config.toml
n_experts = 96
balance_loss = 0.0144
n_kv_head = 1
vocab_size = 8192
norm_place = "pre"
qk_norm = false
init_std_o = 0.0
beta1 = 0.95
grad_clip = 1.0
train_tokens = 297900000
steps = 4546
Below are experts of layer 5 (counted from 0) of a mixture-of-experts language model. Rows are named router (the router's row for the expert), gate (a neuron's input weights, with its number), up (a neuron's input weights, with its number), down (a neuron's output weights, with its number) and show model dimensions 0-223. Each number is 500 + 40 x the weight over its row's rms, rounded and kept within 0 to 999. Numbers have three digits each.
After each expert's rows: "gets" lists some tokens that make up at least twice as much of what it gets as of all text. This comes from a sample of Wikipedia text that the model never trained on. Tokens count by the router's weight.

# expert 16
router:489515512459454469509513524453510463506517471459454570534466520468456496528460477440510455540517596518442532477442458558495407471462539474490500489451499465534572547471496478416475593531535485462478489466490525485481449509426519474511511469431510508526548489447472403469443468520500500511505489497419476513456439534509459539452503472490472523511575463392499455438572460525471483471411517464484488508451444603482557460494562484472446501514488492502464497494495491493482516536455527433438552569493483542493485440531529463570525480516494435502477549504535450487420505499480500446582463458465520552478547543532489467466437470489438563503596487515487462530573490494423477491503
gate0:512567522517531486516482580546549541483506474520529535430496508475524471494505369465509505598539576504448535459480503494475496518457467584583443463484533501497554520555530460440503508477407479549490538599503529465571499455541553508473495503508495465458496484503498490551519510459446521567488490491565489575496489529528456522534444429439507527486510466494492522501458531467519474494546527464483509421464451448464504514517546533496511521497513558485393497498552505468507459493523419441502566559459497502512528463533525586519509469503472514510525547442465470549541577497544474510502519521531506546481629599485483518438474487543406472489531490467477528457496503548482443481442
up0:505422495471454483530498432414539474529449489497525434561499438514423546495489584538450569464485481505484491501472472428530490492458543459540486503507533523480489517507466531467504464520501503449511502461454456485482509541455521455449432537567538572550497482553527561424488485495477461527532506565457604473485534428510596473477486486508551426469475548543552513580497540405375503531459526522540449495530566499486508512456515534535482454488450462528503514549476509540490482506477534570457477495453494429518518458552474459424479542477519485488507494432505525481464487547536516443468464510519521559519469427490464494517488494499549601558413520478515498522507549464547529558533
down0:422482569491471515452481604541558490497586423513533558491498477422518492512570449408437505393537564428474503523484535466486487490485440511492453524493477482464503437453562519523539463477502511531491482518534488519584488500451523553535479514536507416540486483575534460492537486476439528491524498426494517480512506572558514542474435479536438538535478445470474566518466492427451540518544523477492530494547490465503515550479588533523459464513471524516492425450501510500486502529489532514502483541565478473549554511579449512475541458506460519566451456505479525457518493502445532417496508576481486572519460504507472521555521478541467511445460453525504469538464576473505593446508
gets: " ", "2", "\n", "in", "3", "z"

# expert 20
router:479513442401503493501540461441479436537501501478491532463452511439447542503500486525479490644411535497492534477536442576487423512484523519519496472517487561526481522451475530451491561425523433507463549504523559530488463535439545498532504483521550453567503521507508486480489483540404512520528518479400515507474444448521538539531471468531545510531571486490492491530570474553432507488442476459508517519487473530375557526497549544476465523514500474528535489548560509539531428481496496437517536551509503531451472406455511549499507536448459484555577527483510497510443485486460440466599558542484503495530454569522469505508500522529483574469507469504475547548522461498465441501534
gate1:480417507543498521523451563496495541486497559457504514500517542542482538434606554476476515432473516517531504474518492518506450454424399476484454497500484614454509527504522459582490490445511517555494477536457522476475552524476466414541552476623496539483508494479535476513454505551494522496393544481534578451505511483490492505529490489485548536465576452433489476504525557519509390557499439552487574574503485459523497538521467422522480489518532442505552450477541505530516447533505507447482512485517512556548488464535493541487483522499556496507533529467483494550538534505547541500566497516437442574591463538446512449465568449503497547495531460524513513546468528520470486552481
up1:493467492462501420491424429514532569548574458525531438501457508492456516453535489438431513481467531512575550504519555488437462514501575500437493547553510527452514489511567516484475508467432500548449496495461461471494441465460508537486536513551534451470467502449502397519510512634493487447494484444473541477508529480511454498547493500416489481485473534523461411458486556534491406519467541474536508477499476510560590481513458551502534499486549484529525459442594525524476555435510489528480536524502579445459510479464485495493452578484470497531465475565536514568491481441565551492511529497539508518518467461494568569555475486546526459527464485475480543518528478486482479399470
down1:455557481434468439393493500558438511450451494493538454581446483561451586530509459594527548493512488520532554551476560523437522458474545494504495504497583556519490479462541494501463503473475539522502530521478439471451413454506495518555522437474450495500502533486474454514538437479557522481469584529471494485540496456543531473477528463495533476457547499479421476531431491492532489499424525471443476433507484480495520582484527438471520437579558523562479452525532455430519569454459536496511533486473541422496548515532503475488474529454480531499486515483412433498523449484565498453501542551460518514529399449473547447523544485565522529494535495535473489497473519523488452517550
gets: "1", "t", "k", "n", "a", "er"

# expert 45
router:400536484494464488559522498476482441520554551416439521511501541419469514472517523541541505526480481489392508514505519571449458394510476491501511590509446571539569503482533440556513577510542501505486479424492583514471482510467540487495479468455462537527521565511491445516517441493453471517504525518491513496492454508569466512488540488581473546542553497526540519486526486517459561472455533486545592515439499508467550470523567487514476519531515472520458466512526515509539471478480487509499535556512490508511541451463417533497594510416520450485473587506447523481450468479362446461496469535451568541512432567506515471464482521451482491514516528471497484496563542481505454551536
gate1:491576433458476447591494503430533502450500458483501529562469474470474502507545502538496452559482523488521484493511460494466474474522578537486456608507499602503460454471480462488501486525561482498500574473480575462525449492548507491551506519497544591518448536503542486476503454470574523506520519530509570543531474398599545552398514491467588457539451457506477515516524517476470468476558569513500495484471508493431495455485524533486510486408461514429548517490488530420479498451483530553559484491530471481453474506415537497561562508528509401497521507413511432476527479553514490448456548561505483570518433475562500499524514461516526493482508510491442519533515487457501519482479
up1:427459478507500584354483537487466507512458523402463455472480502456443445477506484551482484515569505510575470493488512500565560502438572543576461469459554552423536504520501503449556479438482511487561535511496468531480539505473460497450524519541546509539516565426453566489526489516549507494494478491511494508492482502570460460515463534485504485514526563480439495477523451562524547490410441510494454497505444510524532549496515501494490494542477476510499535493439462424548514537539492454449462553504560506483506523527504479523460523540528528487462555588511417529504453530462536447511450507497504451479401454430524501467431535470436582511538513459521467543535456405523482482529
down1:455464561518487522567528514457594527496507464470556417434462526409531455519449483478510556485562489512522543550424474552555506491489504434474523523538542509512517509473516543533550466486516495475525494523523441490438460477371542514441529507535422472471529493509443523486505521496469442438504490511486491508438470535477489522485502433566425482546476468471429455488556464490496529531496520535488493484422549501483530489493547513532534472451499490493485513491623384446478519516547463465471618533461517563482493470471433519555494458522492493481495463455509497508504482552396530476532541528471456520462485535479491476529531491445486522500466506466502476526477388525498572435569
gets: "8", "6", "0", "7", "4", "9"

# expert 56
router:544432618448509416561528485561490524521445465520441455476496430482427517524536520557496507545543536544513518499493523531439456461474514525498569423520486520558542506489541452459534571487449454503487485473460533448476496524480489516464527435466518383510556447456516446517490529566418491495506451514470553528459451447570523556487489499513476505529492505551542449484537533577546526512509499532480551491483526511439546490554498452472427520509531406484530462521541480528497553521513508478497542497535497466547469504510548554561537487413508459506520560476543459466466512522494491435460497482474527546425503473559452427553508524522477487547556482555492522587493463487423464552545
gate0:536482610497401520541486468529456565488469553514452570420502495566451484452496477437489493547530532534503533485467487470500469500343442503476480495493491540514512495505496477518514501489563523529541562489467526452446516588477526486456548511592498460434452527450458408480478521503531517480526498529453478483500457570488609525485511459483416479502528455454516553475516519520533537530547525495496471519526502491520571453562485513498483517473544478546479496529579532473476487520437527504500550531440491494472491467594541479543500447532519613538538499446552500498525444469522587491500461418446463489446497483489505476517471416477501476541498522587484507511489463504471531521538
up0:476514466427414465485438450428552511451491445546454516448554513499520487431556457516477449578452563555460504487485433522441523496536559461529482504489424497533466519556475546441501476463457458499512486493486503494499508438470554507448521435442498459562504555547567526482459527416454604545501495520531494520492509450468525547499389546430505445523490466566523482437530481483467458565533580533597457511604567530453478524559495538533509496538527519443493485452513501499544516503513502463512473526543497497544503432454456410510495480488447561543441548509518552481506457512480561518480459510500530534502490457507533574500499489422499507525448497490534500492490478478522509482517
down0:480486625489464485487479533443466454555515507540467490481488480506480456521490527434486506478474584521539519542488521480537500451576497428480428467558501502474478492557450514497475482486483492520470609497491535493573469517423472457474514477507446502533485447546553498502478521541500516529456549474518537511487588477486485492534545558430490407545457454512517467585543546456537498495484536528567485515563573530491447487501478486510433529501536524493481485504514526496521548492542463448501544458496480475518546447467521533559493568528470478557476468426485543506503418452491542444499435533477533565495477589532487492559494556470421423410423536539537484531484563541415460538469
gets: "9", "0", "ic", " not", " other", " such"

# expert 48
router:431461468493537555481501480555497481512534448480510463493473449489502591535522548515549440599446535490532520527465494490471440495489500509486511453509434477512548561484473440481509552534507439447571529454543510500423479498462502519596463463458554483579522515415543477521523454481420491534465525432479506514470546541572477552450478434515522525527532550477480511469538509443468517490430518520542512535480502489469577465535487529499454568499529482564563502562498460589527467544485547482472500564484495548513446453557476543472505476423497513526491533496500449426460557526499503491550468477495497547452535517518527532497492490534502517517599430531441478534555435501419393492539
gate0:391558516486468501558580512539435430511514464466510498484420522484496491505500507579566488537426471484538486540456542557488502510501545534501498500549525456476522544514545437501485537566493503577525476544526475520450483541527552485552475547536515514501521547478532521504491486544423517470518531462496498510560466504525451462518458459469510522514506432476547501458485519524530538568539499556539480505490500439550475471535579543422493474516492530521429450538502532503492505419541450420518515516437541504537473484495528590507508576522434480451423540468405407544524537519455494550548524553414492530448506448467508565571513499501604529458498530497522498509517435450525535498440
up0:504507512510591504424520483513433448556575475453513487516501521497473452455598558512480488551441467482481486493505505553453560419523598521536547590539511426510539500496537489549556505479496520588496556502444472509492487478473534558466449471484526555531493534428480488466478509488448477596533550466506533525510552468567483481550510424522519470492552460471615512540474496527511479559606487517499479530464500480542511453518480501460489482540567514542505447517495484511514534488463484534448491542503529451480463457512390521507529524504448442544510521472518530508506463549505516537497513536477373527566529497537533514428488472497515542549467507396518521561534515484533509564508
down0:507462629522490487594458513477455480403512507522466518457478509525540499506436471488545510501484526512501594520476546515483485571483489582495493432482493477478522479581466425452464567473570514489488485564469523541490507623465502406495474544550486525492500524517474516481403445496469498427470421460569509506515515524488513499501516516593536492444463518453464506503516501537441522591510506469514502531538472509554478492487461518458496534515471463544463518561505501521472511490457544466504561478534503482504592501489503427532450510546551552476396523490463540538503493488481494458511605510501521473478456510470507510527519481429461422426457484555536568453502488510449495445533
gets: "n", "6", "5", "'", "al", "d"

# expert 81
router:488475537463483470530518477548445487564473461478448510501472532439408534505506526564565558537488544465520494544476498532442443450544495462554541473500463544540560498503488528497424476529480398445511458463529451514483500567479442444539420423471549480522559496526526531539536509493490469496561496532480561539461550511512493493477520491540440495572492442417467479533563498507480543551496517462450531550457575472457480499514530554486462479547475451525495473503502452513532501487505460445413584476526476469505534520583510492498552490462446527530493513462530469448470434515467503477457474536524492576454436567560516487464471590460489494527602502518464471592507504441435455480537
gate1:496441466506520479517500501597456481576519503431518507438516502495494429509457553495520510491514515474470524453488414481383477507455460503548560525550473556516486520481564458498576537564447506471538530454504391499534571527480523530484424484542467400438491488480500455518477508520497506472513501494424467521503531527467458505487525516514500474520472519485547515460511512539475469496452471467507537538546573514564452457485516516533480493481477446534487540528440609567411518569538529462481444499488501490479534561524513522519451474556509466572424517498430524481473501536488562510498515454517549485436577524488504429448432508501480500470526546496471463544527640512482488512430
up1:448543492541533486465481457491395489391493564495567487486524528488530513488517472484480508480479467461501440505465436468425537478480621474511424453552513509485490483506503526501551494516427505575499454537484520485489526569516479563456507469491484539469525452611526500519537449538558468445517524552547582507544510512499447528559508470525538523496522578473527473533462497510494471515495399444554456505590510586547495511547461559460480494433470470467539499488522421501435500498487411534466505565509489436471518509476517495449434521412505515537485508549452414520431517527489524526530518468510511460484424462523493543471548483429480551502565519494502459520505472504540555493503
down1:545568482483484502459491436412444492557504460543480495495512487543554448473496440441516533482527403529572503510515461421467554499492526455510508483537532512488461418507516551503478490475496469546460514493563470494511498485538554548494519489539474493483509507469476475450551478474574540483521481461513485597514545584522538484565464466525570475490435488544492529512417481517523522496492535538528485515504424491547514567484470454485482482411432465458572414395494466522511392450561509549511524483513535562469473500461490588524503518516516479530444501465502489512521466515497443534517578449590498456560525522464457507541530482488466543563560517488513413482538429501573533514508
gets: " the", " a", " The", " his", "The", " an"

# expert 52
router:461541533496507470496534442528454476531533489536467513517489519473473498529510479528480556522518525497468472524482523558517452416511563440536464472519528462461595536523524381477500530576526466507471511494555543417459460536510507517433432467506507440530487511546529502507499513460497417467462506498573492526502468494494492491466452424484509498495496412432516463555546478529480595516538466525480557553450523553484493563516541551432457502526535476542550479533482439617525506517519494545489421559441568607509537505571466512452483541450519529514462532464511456510450493577491488497563460510452478524471449541556488481431540518570485483514556532437407531533519491511477490520496
gate0:485511487464483531504523456472498468484548512533532513496531506480535506417544598452419541525523574550414453464538424509479440462485476541520396596535543516459502494503504519504474569546480488515476483544469495517524479519489462535511432451445513481494430455489431500494524466520466392544594577562476465514503395485448434461497526530500494466488456497480601476473519471463564482580562479486503529420485493554534475555465565453499476511516529551500526493540487505462502521567514447489563438558530538495485536532502480480514437434486488520534547493542453435535484500477507537460486445556454490499509503529479494527521490472497585436544510477456485493457465524475545479537564
up0:482505511512538518430499495489544495508410506548471541470463509469513546504499435516502433441472473562546480531506534453539532483485498430525421470495551471526523524529518538529404517495425498501503509481540399472518556588493458568536532423547549438481504491541510536561588417514486497514576474421621554489466507472533455497553522460495468544498520499437516493547543464473519525464543508547517526515508549505504592517545582538515479551538484515485585546449543564475524496479457465518462446509467565553540501513465432533498509487557519487487537502459512487514502421563474452488533487420444445504442537552500487505502451477509535484505484453496452493471480577508476475556482
down0:441496485504436455551436492406506558508465466485547522466518475488481451521461563471461548549421497449502467454461480480543488525560547455509578516518515495542562459435533530558433445558445483502433482466540508510492547478508488537479564479514496482492542484544542541551547442572528495544476551454450559532496507484539516557501505538399547518456456484430526500470502507549517505478506516501408559506547515496482501549543517493448517425526431528532471487504425487491542488490528496528501558489526526471513530612451490504455505507516539466469524458419463434505503475488422516448448441470501554486518520506532596495500466482544478411458487461505483494459529375518478527480538
gets: "ing", "'", " as", " at", " in", "ed"

# expert 58
router:471463553424452500516494483511504507501478451504451575506446436458480533552519547452499519468530512532392567482472459504501444540468496513562482527467489497571549496515585485466507516548550446463547486487437505465475529527457530512471509508463507494566478493550491553457509589459539482459513505561510477552453475475525498512508404431467583504559565486478532504513506494465548498431563546478465496535413463513443514526549493474514407501521522470575621483440516521547463558498450517475513488577471516528466483459533516575498479459471482468517552460543570515432456545480472523528540452546433483538468510483501449489496509514476467523503496531469454495576591452492454425496505
gate0:471534480516472483513444622459549552506496543503449537507493527509501478481514469507453518465520539463480544470480484543560512485460497548498521551507507517512452518452520543475509527487429515529521497445530514500514456542520584519482495472456585434508421531533457447530547532466543553522569483473371376501426461518557482496513473462540487506484516485420527482459528550513497419509482508485437454471472526477452485492502469522482517497493507448510559495559514527490493497543477559497536505520482426525481512469536512575494475532596506492463499463516479477484446482534476409496547511559527512467564427502418553439482450431529455434474417514522524424442529478410530495489432
up0:504474425522499535476504472488555568482497524469469514555419548509550484476557525444502422510465460496475586490489452485542475489539526456500409514500510473490535498496446432451583516466454539507519470469552511475449523453481530490469530570526454444528456489525506408506522515460470486525481456461561489494478503506497478495448468478473521483546472540472523566425479427435461478478453498443427485490522413488514527487530449608474515508480454498527559544502490495457548520534492535495491535501516463461521412533464565440484546439512422459549431492482481449458506548428496573567496489500537533448541473468544541515507492514484474471499525576449563373513510445504582522499503
down0:575446517529504392372540458476522495520549524478437450466571529526503477502505500440480469536516498478514489458514493533476510533467496465436466538448519560516492452524458430535512485522520447492536503580485467473441502480522418534530556474433536565452516488472465533459416538466533434562484508447458513479435557440461487472507494463568494466535480510468473481487464525490536469502477486504537535504535434528568488578500539599571517492557514467459461490477510539502565454488434471470521546498486547517485479567579486510530475531467567520498514519526561446450453492572445548554541510485464485565476527453525538480514503444508501496511460491490566499524519590412473528557476
gets: " ", "1", "2", "-", "'", "ar"

# expert 11
router:486503499434508418565555498567497474560540480476476517527498460466482474598555597481542544508493528478463512508496554519471405396505517441409422508572494524500530476467505485538513536537538478497419423509460574501499563506518494528488455505412513464501530531592546491500431550487469526488486418492540455507498487447490474492474474480514496504487542461523482494525516573505494500519434466430543584530497481606450558544516552501488455520599525403494578485517538569539564499506501567536522498560470488503489475509515491540515522465514499503511505513446473452485508423476442550538535521528492471508435505532508495491478523496536535516534494490431503523576546498485513466554493
gate1:610528611479444505543519498542491490499525439534530535538485485576446516474481511440561519471445510518480510519470477501467521508480477570514581395531484513533520519455484494446572501478510490494502482490509493515532545493443485504551518569552500505502538507462486511522489491515518488446588536458482517520484528462461500450565472538460460472535459450452474586485559566472510504504492405498414493532480514450502430547483457482499451530531457472502490485457470482539536519508427487424498440450434457464435448455508540422485515512539585577563471488504552534437528508536482491507452419559543425493430487560535461522527484473448474440534437494492487492521520449559447466494479
up1:456540527548516523466489542477519573542529442514485490469518452575492497452518431614509440497498542576490391530484416499528485516499535482482541489518514425369502538539480507488468522566430485466561520494484516463486479482520506466408485457527517510479520478466468522488580463483433516507439535472499518522578511498499561495449522536499486517525447489481459467552520489514473567463533526513452525464532526534467481481552501483512488484458480516394509499527511444535446540555522478498511542535546493506542443525615501526335507432481416554458471513480462534532461488485529431474503493506463492526498474514498539455468461522542498468535540456510500515495497476461532587506452
down1:537489507556517525578548399538436491625497495510501523532447606501489466514507474485474503477522534498462462518458422504510475493490519443460512442500461480500515544481458465429501454578494425494448520463449513501540478547464534510480413536493534527513535517522476508473516534558476429539551465385523534539502518529477546436492453522518495529513498495584555531534490421511551465489437466528522498495569576485466559512524498541441499493521516520482491485537492409477522579528544485460489508449455489493493480512572522503476477513544475515533443525466549532499457437466464579495586503524442553510486551513570524526511459468473537499545479606478514455400491468453511520485497
gets: "s", "ed", "ing", " of", "es", " that"

# expert 28
router:500472562424467467527495531484496482482518424457448506441508425445457547532492585498486440515592469517438549471487453517484462522421501549570493491448490496555591583451553478452522530449467439427498481499382492446503500521454503449466456498487515559576516576478480518528471499483425480443529487481489445464438514494493491560424497429504542497532536499484539479452556548486476550572483488484533546515531481505447521492530533403480425463515548481567597449478492596562490481507438491492479571536479477530491503495471510512550486507482528519563545487491523506505470543551519471484530526520477521508499479545566486502529506527497460549481491497474460551539552440491452474487500
gate0:475461551465456377569489478543465479546549484450503542458429511495488439464560487458550505456478551564539490421493482527511506516453499556491549445430443481474537488497529493547515471512434464528579490395459507482452488505469490521502507464525435438492471494511441490486493556440520498513483574525478484492543473537552454510372395503482467510535510427516598479431496576519506520518472508546551506539514468483524471517451448461471496474618502481560545502516414520507504484524542475497575520547484506531444570473495466523534458518502529490506455471478453510503510519474515510482430517547533472526532555514514498491528492445524423458544536523534493529489476488494402468486466
up0:470429542510582516494483477480572550476505496574501506518554509423477526557547456493477505489539511487498469500508555489506522481526462599469494486421440468518513429445439475517517531517483489523481489539520506530547521537500553507429442496480528486593491466535456550508474489499481530492449473520477455469435483448531635501561535508537509553466537528480406473487570462466521463476475481492507530502531528534475526535494506498481504553502496501524543495454527555441512550568565491506506479470532481521505406517483624502507572541489509514572445496500492482496525602489531474564548523432412466484484459473504554443546539536547491586412492503511436467450583488497492532492476
down0:448487424476488480517477507454555570542510469517448469460521553442519463618467578382471455494550541515454527553537537493469489607512475553468420457494571403514501495468516536425485469485479488502490533486483464473474471469531465486516538560528469492531519446511526460463505439455491469534478461495418466454517540500514471539454479521501564562549598520516479447467534567511427595568478465542500524531502428500525532561553449438513466452462521520541495495469461481523510487503466559435500522514489470530481555540463443483436460499571474561503440548541482499466549483533543515503476509437498505573528502501473463534507479526473505556482475505543532515491444505535442524484500
gets: " ", "9", "ri", "u", "ci", "li"

# expert 26
router:491521546458474413553479512551462490473483475483485494557451460384451540566525560563540513536521561495480486534499520532541473426531530480504467490491506497507601498439549492555505527529573466476461545470471498521522516541407501487458448462429523520538495478509502482502484560511440493487528480495468487517444513436492504475524486488495539575523558506463485519478550498455484519509465508460511527524428465539438541489573524500483331523529464441538486448495495459544524496591512543498525535533492465501504493492456486531540518509406480506504489478486455498481452583491475506547498495525530495543437464496523488453512502539486510491533477506482455548643623516485458416535538
gate1:511522456467462440549516474457468485464526469597557465605536643530505490496531494463531467460551488500515462500454523502470480545534495467558486542561461505485500439491518460501507532486525551453488501458538541434480525509483509489456462514494490475423475505510461550512546454528469454493474453523435536542381556517519527494508591467492443500476479505498458462443472398474533535512522517495452499555475507537463481460559528489547516452509505535480455506448522552491541508479544521511594491602469445515558539500511427489510488441493462514542494498500515390522464536501497532519549506489498481459518363504488600503485505517535491523475485509562488495565535584493448461491533
up1:527496450525528519498516506473479417507505463492551514496533588448502525510506470398509467504543506569521492489548516496448475489537504482557427490512448515453469495461442533477530502502461570516484513527559560485501525532543498514503466486479578453405449475524482554411511432589573472468527459603501537466494532530472451515550516487513489496458571527584495541450487511517517462519551529605537500531499528508497566497529513551516497510516441548501496522608501498449488528481487468426464543476525526464482433501557457538476558529520506460509491587478633509458501451440478492503523388470520481472513487544454513591437491504508490468505521521548480458488481556520536505544511
down1:430550506465502471441483450455531505485547499466509486470523533489503451518571524436515501528431456489444540501543451459526504532480468473462565456417498539506460497554473533489519485490472537481497530503517487501431524472472512550479473447517502508500548426504456546464470482546552470548490548464500480497579509471443548493501515490536498585468470535521461514528535394475480457495587529536503487460511515445501476473513472513570492463484492623508473528499458530553453505483452503526547575494475482434492558604530468515548474457517448538609457476461497454497556496485470483523550508461540503531504569463512533592541507576512570456593564486451508516515496418496562515423567
gets: "1", "2", "9", "0", "3", "8"

# expert 24
router:497505508484457524498497448508486532527455499461432454437536546465462542556486523518533527561459578495465510528441514538537492489458503470478560547500495535550565487477534475545492497427467494501481461473499511402527453556433557432507469446492487403517517523479498496421532527445512455534536498509529542504447543514523518443428542449421484519496451443420483487544541455515581506522445524461497494498429512515411548473465560443483421465507500495545539476505591514482554480525523513487453583499494487529514429486557457537560533477423511468559488533493504485508496515510510514404520466488488500500464476473575430452454484472542448529549577483534447524598496491523473465535547
gate1:424493526502463547442508455549532505503527553454454530597541461430487473471500534477495517482525531516487588561496567526508549497518479537493472440526533419530505513513525468467451532432468506474517491476446486431487457430481477497539480449477501444533533433484470511540474478534533505622559485559460471511445496560420437516523476520548487531462449486531524487448511560544437453527463536515482428486560434456505469468512517401530468479489571591477435472486532512465497497466560558521489501484507452486545507477529458459563561537490469468472457445491462481533468530507470511475597461534512520475510569525508467522431569538573450570467450531464543525518497532525529475486482
up1:573433549490504475546466551524511524456540503527529474519523581571482468465512476550441458529436470467581480452478466495514493512521520417522529542503512487548527485508515552504498458524505473476439524454499477510434516484508459492476451468468536503536503552562439538549503484516409508468570525497455463496503442539525501480502523525484481431553461492540477467482517471554480534412489464451575512504478463479533504464566450424527526502528448514482512519416455443427580536504534488496455438480482460424406532457520523531465402591565524510504486489530506464417506447459446503548439550534509527485484410524490538528522487490512528480533524428452520458526435535505478551564431
down1:544498593503503438459548524521473517537475474525563522509524504544597496438539459558543530540435435497549505503416485502512416511455544510501482522452526517555502471530509519525488515554513496552508557473493502491475497506441507478519517600472536517459522492559540441550503540521453467465490600457541513510502492494495553520566550534540522419492529556506405471522508506484505493549475558414532488515479534476473486492529498548431485487583588435445413427534523462490516519484481552435499466591499476491483492478473539520498464488499483521540547479496507485487568487521541484525496527484444522568403412468528484459512435482573534475442562534513523556476501493457532528569552
gets: " the", " a", " The", " which", " and", " an"

# expert 9
router:511505542384537487472493513546417501538487481438429516454513478453453555503584532564579493526517591451544536455413464543405471507489531477536557498484385508551556477472497490475517518490509464479466509501476473465419524536439470447528437444470550458541514568542457473470482559539507514557497487566559598525406486493470469503455506485491499503501540502420436484538522526502500457528466479474444484523485517560493477500502539511519464465553511488508505505544525447504538508538462466507411503515521499491488514469518490534497523535466515524501503493498517443472496462540488562490461493508542510525529475501542562484479460583518499487535616553451451499605550471506429467537521
gate1:489520512435402469484542508478501547510544582528426455498454489553506509529510525517457511514571538507485506486477539473492517460426521505510507458478482453479499597489602437542560504477558502493416514560569447499606504481526583522500521513575526506492509465554526527522469522572459495450525446582477504497577487430509539556439547437426499506417525448448489496467522523515550557441496490511510527549637520531476518453453497479524535533457502486465458490435542543452500541515497463511550540494504477471457374506511575498460568447489500487489492449527490507510513498525484523534473506513509456482520470517502447548512502570456526532502480522457490487542538500565511524462517
up1:456566525540482560449489468475524466475523500508460529567410495470482452573486484478476528520467481461516499577488447534430470500546446540607495473508536403514508496461438539544402523491511485505511452462498524497504518498495453526487523530508495514474508498433480464461537410522491435492519549517509561535541473507500487527540524532531580510521507514540552515602492511505532485584503480534565494488413504532489464582520528496480470538446478573499436540476459491450533456511487534438551493543517546573543518467521491583557538489511474560606457504499533522510479452440475509418501462458569508482432554483533449486485543405533547503505514473489504572480530523492488532563453
down1:461513562521500458502475522545562540530530527465526434468436458504480513573439598486491484482495561402455482520448540528506542533454481539560554457511486473520463513455430496501487454501458527564486521510532467522545522491488533437594472500502455504493476474519459555504451518500465476508508477465457502473479391553546510474498588542533565484493492545485478508497513491421513533503485471456536548427468479432551443509607481517556515469467492545511502490518456503496617381490466532507538507446472511459453442482467504521485511549489435475496416502528455518455508530520420494501470446514565444437464533441499549538493428563483520509523510466466476521557455527472506502445458
gets: " the", " a", " as", " an", " his", " ="

# expert 29
router:484512556410509526570502417511502506522501504471435536515454434462481530491534511527498492475591515439471576442472442496482484555446487524574473461479457516571575552481510496425481520541543487482525457507421503448499449531412499522574467533479515488497508486500506504489492553527432470430512469533480495508449496505553468544519418445505551509520580538462488498508485456536501550520530521471515524551418520504509554527481508470527446539533572466493580490476506578515498489495491452484501577605447496504514547500522578552476484477513459449494490453506499527455492518520495484512564501552490488543486530514499422439457555579543438478514507531445503481590592428464477437509509
gate0:504472492493506440542576536544465478468509474480497453489474482464504449425377548535481559523496466451524525445510473510598508527520472491589452517579382456514553483516527463511480455531513488456502498452498461492525503514484538485534479436515423520520474583483526438529510469532489393518469547561462508542487495409515423525482451486503514518430474505548456459513490495532534499488441477511474502453503539459565499539419501492518511479526448499478442492477493492578494540483430533445507477589515502468432544486471559460438502431523527521467535437592443585515458556527518507564467544537500480521504501494488500484487524515525502509436494497477494452526524404446517463503449
up0:558474488621482478507535598463463482491528559444485513621553518447454448481510496465532527562519511530465502514553505467577537524484506481508491524487506487550536514497432514482489482527426514543507479486536472454523464521477481524477477486512482526494541528442453442444545524458544486485552453466518533463435513459501482518496518453485515524488483563559433524483502503544519489477472440514498435533468398460516480486518472468407512477463503468543545516514531527602501389498538512516420521420440458560470463476444427489533505520482510562497475511536573474549511560578503480541574516492507433546477476490564491555570431484497599502462547453511514499485506544521522482543484
down0:483500507466494479472579512542496500450522496515466431509497488483490521507493497532497492421448551485503549449463520593485488564498489519538483505445457517531453472446451496566553546506490496514536527511526463504488434525521446489508441495521474480495500518538469470406535601572518464437487511527403548498460471509465434448503503552493463434415511431481430420521507568525492536444510470526572417446536438418556556547488466608489485512437558411471472507586538481519527482536457524481455487453572526499517529484461584453504507466508534495471574547481504525478487478497567475517434532475484499508550543502494445479511509503492504509488523520456458456479569526550446451510460
gets: " ", "\n", " \"", " pre", " “", " Died"

# expert 33
router:501535534486488445505517473546478515532456470508478526542390454423453522520468557536516496549550566527472483505523506493527460437474484554495452522484511514508595499376586501520483525505522446457459546455506514506490505520411489448481477451469479491559487480488514467525511581448479505529507499459458499515480530472466533494491456449470505542533548456428511458505556557456489494469462540477501538524433494552438599480522505394478410527607481477574525434481516471517492502550497521509537548603496463496476484484459519518568475538465458536537495504490490506468495506518498526564591515487498482498476437475545510444451502502466469464562471519493458503605568494472432423504504
gate1:561409532469504421549469469517476518539444430538559501541449520440544530448514510554532492435461493485470534534506494530520491463491572491501445510490496537532498458516491473513487534477529485496422534494527434531430469538514435461585592477540508489435497517492600450499533516478505513545481508426550498424472447500492506526501442520518484478537461516510476487550478559525541488469533396548497502492559466538491533493521513463465503536578483473519509501483537429481366538519478554543449473453537518482527553536506539504479468526531536540480430513543556498432483551444496530515525504449521542535533384514540506550475533469553492436538535492509490396469462507575457477536500
up1:431453496470477480519480509507542459555525553498525506524469520583519460507551533501554466459533484509504487537531577535552455466513501445491430488524482496481461532507490533448532508534542533531549455468435511498438467491481440527528473472538483467537547618618503521489457520505460544520513549514523437480530515560522397444532443539463521460479538454517529629545510596466459486472447527516437563472556501539492531463531537514501542505513466533481502524493472517482477524555476515361484495494518475479463461553494417570454494586507515526473536519489498485458521526450477482547567521496495400528524522497536448521521527537534475547514520490499435498542498465415570526473519
down1:494543526468528498596553521439532518479520511509526482609454560473487522547451528483568594451537493505481502531536514428498491449511507508491501455472503510439445506558515502522517457554502558411485594500521457511498515510590552576494534484532462512491507450529440510420515461501571498542463556492519534536526525477463522529459536500511470554493574552428554516511528489476511460465500501474521501549467498521459491473492511490518490447549515480464514514388515535459480578507486483577604506605465477515507610508486493519537451508522440457552494488523508511510487443468498478484582480555523552486486434475517618555482468544474481446494453549544469532473489479520496496459534
gets: "1", "2", "0", "9", "3", "5"